Weights of a small mixture-of-experts language model, trained from scratch on English Wikipedia.
Training: a variant of Adam for the experts, 570M tokens, 4352 steps.
Below are experts of layer 7 (counted from 0) of a mixture-of-experts language model. Rows are named router (the router's row for the expert), gate (a neuron's input weights, with its number), up (a neuron's input weights, with its number) and show model dimensions 0-223. Each number is 50 + 12 x the weight over its row's rms, rounded and kept within 0 to 99.
Before each expert's rows: "comes after" lists some tokens at least twice as common just before its tokens as in all text. This comes from a sample of Wikipedia text that the model never trained on. Tokens count by the router's weight.

# expert 47
comes after: "2", "1", "3", "4", "5", "6"
router:61 23 51 50 47 63 47 51 49 47 48 40 43 61 44 40 50 47 70 50 58 46 54 79 61 52 55 53 37 57 43 64 42 67 59 42 61 70 55 72 30 60 59 51 68 42 36 36 56 73 29 53 54 70 67 57 50 41 34 60 45 52 47 41 35 71 52 68 68 51 54 67 63 64 69 33 35 63 52 70 52 49 68 30 50 40 25 68 68 40 77 50 55 43 58 32 37 46 71 43 69 41 49 44 31 59 43 56 53 50 45 40 50 47 41 40 42 78 36 60 34 44 50 64 34 65 52 50 36 53 56 56 47 58 56 80 52 50 40 11 46 49 38 67 49 57 47 65 59 69 46 60 45 56 41 58 47 43 27 40 50 59 37 56 58 41 51 44 53 52 51 51 76 43 57 45 46 71 45 40 38 55 59 55 42 70 61 64 54 52 38 37 54 43 38 56 43 32 26 52 38 40 58 35 66 63 66 47 46 57 39 42 55 46 62 41 41 27 31 42 62 53 53 40
gate0:99 51 41 47 52 77 28 45 60 62 46 66 36 47 59 22 42 64 57 49 39 28 51 55 48 52 63 67 52 48 52 57 39 52 57 63 59 43 35 55 59 50 46 56 49 55 53 47 49 47 42 42 48 59 66 26 61 57 39 39 31 47 48 51 82 51 42 63 67 59 47 47 65 55 63 58 38 66 82 39 62 49 51 52 48 56 37 41 70 55 57 46 43 16 43 64 61 30 79 55 44 35 36 36 59 51 63 44 40 39 61 49 55 42 54 40 53 39 58 44 47 27 55 50 38 53 59 41 93 66 44 36 47 49 75 55 35 50 42 48 49 60 48 54 34 34 47 73 42 64 36 37 63 64 59 43 48 45 52 31 58 44 67 64 52 47 47 52 54 45 51 49 50 48 54 43 51 40 48 57 37 51 46 56 42 43 53 50 41 26 68 51 80 68 44 62 44 52 52 60 56 67 43 49 61 52 55 65 37 39 42 61 28 48 49 48 43 39 61 50 56 50 72 50
up0:52 61 41 64 46 64 41 26 61 65 40 59 55 66 48 51 59 45 39 60 47 42 52 42 59 42 55 58 44 38 47 47 89 50 49 57 57 35 60 42 55 40 47 49 61 55 45 39 68 52 54 58 67 50 71 42 43 27 56 44 56 50 32 34 55 48 45 48 51 50 45 52 48 55 48 66 32 70 48 34 68 54 45 47 48 56 31 55 58 56 62 56 32 34 37 61 92 54 85 34 49 53 47 32 49 53 58 73 49 53 32 30 36 20 50 45 61 41 64 34 41 33 49 54 58 47 51 15 36 62 47 55 45 35 75 53 53 53 71 34 48 51 70 71 55 45 58 69 41 66 46 55 57 51 58 55 46 38 48 57 99 33 48 56 59 40 47 33 56 56 61 69 55 65 65 53 47 66 50 61 46 23 53 52 55 47 42 53 39 57 54 48 76 59 51 60 44 55 52 59 59 43 56 65 46 53 46 41 55 44 45 55 36 43 38 34 55 55 50 55 40 37 56 51

# expert 2
comes after: ",", " in", " ", "–", " (", "9"
router:58 54 48 48 52 61 40 48 41 54 43 34 39 54 44 46 63 63 57 38 58 49 54 51 59 53 59 52 42 65 53 61 52 59 42 49 73 35 48 52 42 50 62 56 55 40 45 42 41 34 51 44 31 71 53 67 73 51 50 66 47 69 48 53 39 69 69 69 57 36 49 68 25 39 62 35 57 30 51 57 43 51 35 51 44 47 47 75 24 47 72 55 70 33 47 19 50 76 44 50 69 53 39 59 70 70 60 46 74 53 66 37 52 78 60 36 58 62 44 46 56 39 47 26 63 54 43 57 69 51 56 28 39 32 46 73 81 51 52 22 60 66 57 64 61 39 52 47 36 52 45 68 58 46 45 62 45 40 55 58 47 73 32 56 48 38 53 27 62 68 44 49 43 71 58 54 57 51 50 44 60 37 50 53 45 69 46 52 43 75 44 41 42 61 51 54 55 48 39 60 65 39 53 55 35 62 40 41 53 62 48 24 70 51 61 52 59 60 33 40 58 56 48 30
gate0:97 45 46 47 29 60 47 49 62 50 62 44 46 55 38 42 63 75 54 47 56 62 57 61 54 59 51 38 60 48 41 55 37 76 65 62 43 32 48 40 66 40 41 59 49 33 29 47 51 36 45 36 38 63 35 63 44 65 52 50 26 47 49 30 63 78 45 59 34 60 70 56 28 61 55 48 53 49 63 43 49 49 60 51 46 45 49 51 63 43 57 41 54 69 36 43 71 56 68 52 69 49 47 63 68 56 58 48 47 47 72 61 51 48 58 50 56 59 49 62 36 36 72 50 42 54 33 40 99 51 47 54 58 48 21 47 46 44 44 53 45 55 32 49 46 26 68 53 46 43 52 45 47 45 59 58 56 56 43 65 60 59 58 52 55 66 37 55 41 46 54 34 67 53 44 47 38 65 44 54 87 46 49 55 46 50 41 41 38 61 32 46 75 48 34 42 53 49 64 39 63 41 51 40 55 24 58 47 66 64 44 48 58 46 27 40 51 53 43 60 51 43 28 40
up0:46 27 53 46 15 59 48 64 47 34 63 48 48 57 30 59 56 68 50 47 42 69 48 54 49 57 45 47 62 69 51 55 78 56 48 56 37 59 56 59 43 39 45 55 40 44 44 65 64 36 54 32 41 68 33 55 40 66 43 46 37 56 63 46 31 54 57 36 51 48 70 67 47 59 57 44 59 57 50 51 61 58 42 52 30 62 71 44 58 55 51 42 44 80 35 44 96 52 48 63 62 55 38 67 64 54 58 42 55 50 63 49 33 51 68 50 43 72 36 60 40 52 53 49 72 40 51 33 47 55 53 46 55 65 31 47 52 49 49 43 51 52 40 42 46 35 70 53 44 36 51 57 48 42 55 56 49 47 41 40 99 52 23 43 35 50 33 61 51 44 54 33 50 64 60 53 34 72 63 50 90 49 41 62 39 47 60 54 31 51 40 47 44 45 39 39 43 30 75 37 56 49 48 49 53 56 55 53 60 62 56 57 64 51 44 54 45 45 59 66 55 66 34 40

# expert 32
comes after: " |", "|", ";", ":", "N", " /"
router:52 50 68 46 60 41 52 54 46 57 59 29 46 46 35 49 50 34 38 24 55 52 56 51 56 53 26 49 55 52 36 55 53 41 33 46 48 54 50 67 38 69 45 50 98 41 32 37 44 43 38 52 58 75 57 52 51 52 37 45 61 65 46 49 51 54 72 57 66 50 48 63 42 64 69 29 37 60 46 58 39 42 64 30 56 36 44 63 41 47 60 63 54 56 47 45 64 47 47 42 26 51 43 51 33 63 65 62 65 70 56 44 31 50 48 53 63 85 38 51 46 45 71 56 66 55 43 50 55 30 61 15 50 50 44 63 51 36 52 24 54 83 56 41 58 39 52 38 64 52 42 58 44 38 44 51 45 45 41 48 60 77 46 48 44 41 49 47 42 58 53 40 44 58 64 42 32 58 49 62 76 45 32 47 45 26 56 54 23 70 56 51 61 61 45 43 47 41 65 47 60 65 53 68 70 46 40 53 37 59 59 26 54 43 53 48 65 55 56 68 69 64 48 51
gate0:99 48 61 60 53 49 36 38 58 64 50 60 60 37 65 58 48 35 43 63 56 53 40 56 54 64 52 59 54 44 54 44 46 60 44 49 52 59 39 24 50 47 37 37 44 33 49 53 58 52 41 43 49 50 30 59 47 57 49 59 48 60 37 40 83 59 44 66 71 55 42 53 36 66 56 47 65 47 49 40 52 52 59 57 33 47 60 49 70 39 46 36 64 73 50 51 85 47 33 29 35 41 35 16 62 45 47 32 49 65 55 19 56 33 53 51 68 52 62 52 52 33 45 36 56 43 74 45 81 49 47 41 43 41 46 45 36 45 56 33 36 60 43 58 35 50 32 56 52 57 69 56 47 34 40 49 58 52 54 64 60 73 33 62 62 38 54 30 44 74 59 43 52 59 58 53 54 28 43 52 39 42 35 49 36 39 50 50 38 55 44 46 61 37 46 65 46 57 55 57 48 41 50 69 65 40 44 44 62 58 56 33 49 57 36 40 44 53 53 50 33 42 41 57
up0:47 46 42 65 54 61 57 53 59 63 57 48 71 52 50 57 64 52 32 44 49 67 41 67 36 54 49 63 48 34 46 53 83 52 44 43 47 55 52 57 56 51 40 69 43 43 34 63 69 44 46 35 59 47 37 56 42 72 60 55 55 39 34 45 63 45 41 58 55 85 41 38 41 56 43 31 65 42 45 51 49 60 43 40 45 50 48 43 60 46 55 57 71 59 36 67 82 36 48 35 46 63 39 21 61 44 54 65 30 54 44 49 43 49 38 37 72 57 63 51 43 32 41 48 72 65 47 44 59 44 51 49 49 37 47 43 41 42 43 60 40 48 31 53 61 49 36 56 65 50 40 53 47 50 45 49 55 49 78 52 89 58 73 54 66 30 65 29 46 81 60 56 43 41 59 58 48 19 51 58 50 25 48 59 43 50 34 72 61 73 41 30 53 41 55 66 63 50 30 58 59 40 48 65 54 48 48 49 57 61 55 64 28 53 43 51 44 54 64 50 37 28 35 62

# expert 31
comes after: " ", "|", " (", " in", " January", " July"
router:47 56 39 58 39 57 57 36 36 67 65 39 53 54 42 34 60 68 43 33 67 30 44 54 61 34 26 49 43 46 58 50 61 50 54 48 61 44 55 73 49 49 69 50 64 31 41 45 36 50 59 46 61 59 42 63 43 55 56 46 59 56 46 50 43 48 71 57 83 51 64 62 22 64 63 21 51 43 42 61 52 50 56 36 49 53 51 67 44 65 48 56 55 46 33 45 54 46 59 41 66 50 35 44 27 53 57 53 62 64 50 45 38 62 44 32 35 41 52 47 71 49 55 45 65 52 52 56 51 18 61 18 40 37 60 80 59 33 55 32 59 67 65 79 58 39 52 32 46 60 47 69 69 58 36 73 56 24 49 53 48 72 59 51 53 40 53 61 46 53 42 70 49 64 54 40 36 58 55 40 60 28 32 50 56 39 58 52 53 57 37 53 64 52 54 54 50 44 63 70 77 37 56 47 36 37 63 41 42 55 35 41 62 35 48 69 61 52 48 46 50 62 26 44
gate0:91 63 52 40 49 50 55 38 43 66 43 48 58 44 45 44 47 19 40 36 61 52 44 51 42 52 51 71 33 70 57 64 45 28 63 60 46 47 50 38 56 40 49 51 36 41 36 46 59 54 83 53 67 46 36 50 54 60 44 51 64 52 39 30 90 49 46 53 59 49 39 42 34 51 65 43 33 58 34 47 42 46 47 54 42 52 36 68 52 58 49 36 60 50 51 46 44 47 56 50 50 42 67 46 53 53 40 48 52 55 48 49 69 56 28 59 68 51 51 67 46 53 49 36 29 59 34 40 84 43 60 52 39 53 72 72 38 55 53 45 60 59 52 63 51 30 50 55 45 30 41 69 75 41 33 42 48 49 53 48 69 41 60 58 53 57 43 59 47 44 49 58 63 70 44 49 54 45 46 47 55 45 55 48 55 33 43 42 56 56 50 69 99 40 51 50 43 63 55 48 64 45 59 47 72 54 44 43 55 65 55 39 38 70 51 41 78 52 49 63 64 69 39 49
up0:43 68 55 33 34 61 61 47 42 73 47 57 61 43 53 51 60 25 29 26 54 52 36 60 65 56 55 81 45 58 51 68 78 38 53 50 45 38 40 30 59 28 53 51 46 46 35 41 54 38 67 42 46 52 34 64 44 49 51 69 64 55 43 30 40 53 49 46 50 47 44 56 38 46 62 42 39 49 31 41 59 51 35 43 45 34 44 63 38 54 49 39 61 72 40 39 78 37 53 64 43 50 44 43 71 56 52 41 54 61 56 39 52 44 40 50 68 55 58 50 41 37 53 30 33 61 46 25 49 40 61 49 49 45 44 66 39 38 46 45 51 58 47 47 48 25 59 50 50 42 53 77 56 39 26 52 45 45 58 54 99 51 44 56 45 48 39 61 51 59 71 52 51 48 57 53 41 46 46 50 75 45 53 56 31 51 46 48 60 65 36 64 47 46 62 44 45 59 64 44 52 36 49 48 69 46 55 25 60 67 58 27 48 88 49 52 68 52 44 71 48 66 40 38

# expert 38
comes after: "1", ".", "2", " (", ":", "′"
router:68 33 72 50 24 43 61 48 47 35 46 34 45 66 54 45 41 54 60 42 51 42 46 54 53 53 59 44 51 42 67 57 56 59 41 45 55 59 62 58 38 59 54 50 52 44 35 41 47 54 44 55 40 56 64 44 49 55 45 39 57 44 33 47 45 64 68 63 33 50 62 62 44 66 51 38 34 42 34 70 37 51 73 45 50 47 45 50 38 48 82 38 68 50 59 47 58 60 53 53 62 49 58 47 43 54 44 56 47 67 64 42 57 61 47 60 32 68 63 53 45 38 50 25 57 40 46 35 39 46 48 47 52 41 62 69 54 46 52 15 49 72 68 68 27 48 17 61 43 40 34 74 63 66 35 59 29 46 45 50 60 48 21 54 40 40 65 33 63 62 83 56 70 58 59 48 51 52 46 49 65 65 51 35 58 43 66 41 48 73 35 85 48 42 51 50 39 36 48 68 77 33 69 43 54 50 48 31 28 46 57 49 55 52 40 43 51 45 28 43 57 56 55 51
gate0:99 58 61 41 53 47 55 70 42 68 35 54 44 61 42 59 39 64 64 54 61 42 42 60 65 50 41 45 33 46 53 58 37 51 63 48 52 54 56 51 62 50 45 53 45 48 47 51 29 64 58 43 43 33 42 52 46 52 36 67 67 76 49 45 87 62 53 59 70 75 48 58 24 59 36 35 48 41 39 65 50 35 63 57 69 43 45 52 53 54 46 43 56 62 36 62 41 56 52 48 56 56 61 59 59 49 57 34 43 46 60 56 50 40 52 35 69 55 58 45 47 49 55 35 53 68 55 41 93 36 44 42 57 64 57 53 44 48 58 42 56 58 59 67 48 47 51 55 70 58 49 55 61 49 62 62 73 58 24 24 47 53 45 53 62 46 49 49 73 42 39 49 65 62 49 58 63 40 66 52 62 29 59 53 42 28 51 48 48 56 40 40 85 56 49 61 63 39 38 60 48 29 57 57 51 74 41 59 52 39 39 58 43 56 73 46 57 66 39 42 49 47 53 41
up0:55 47 43 58 54 72 61 31 48 62 40 63 59 51 53 43 42 76 62 62 53 60 54 53 69 53 36 19 51 39 40 53 80 42 42 56 47 56 62 40 53 40 27 47 38 57 44 67 44 65 54 38 51 40 48 47 53 52 35 59 60 65 43 37 51 42 42 48 67 75 48 50 45 45 42 52 50 56 50 37 67 43 49 51 59 56 55 41 63 51 47 35 74 56 36 58 85 43 56 33 53 50 56 64 55 29 46 38 33 42 62 48 57 25 63 33 60 48 72 48 49 48 37 38 69 53 68 41 42 41 50 70 45 50 52 71 27 70 62 49 47 49 48 61 45 47 32 70 48 43 54 43 60 46 58 49 52 35 42 40 87 35 31 63 71 51 69 42 64 66 65 35 53 60 55 57 44 56 72 63 47 40 69 38 41 45 47 18 73 37 53 43 53 58 58 63 53 50 44 46 62 55 47 56 60 57 52 51 44 17 54 69 19 51 58 52 42 58 46 55 37 35 54 49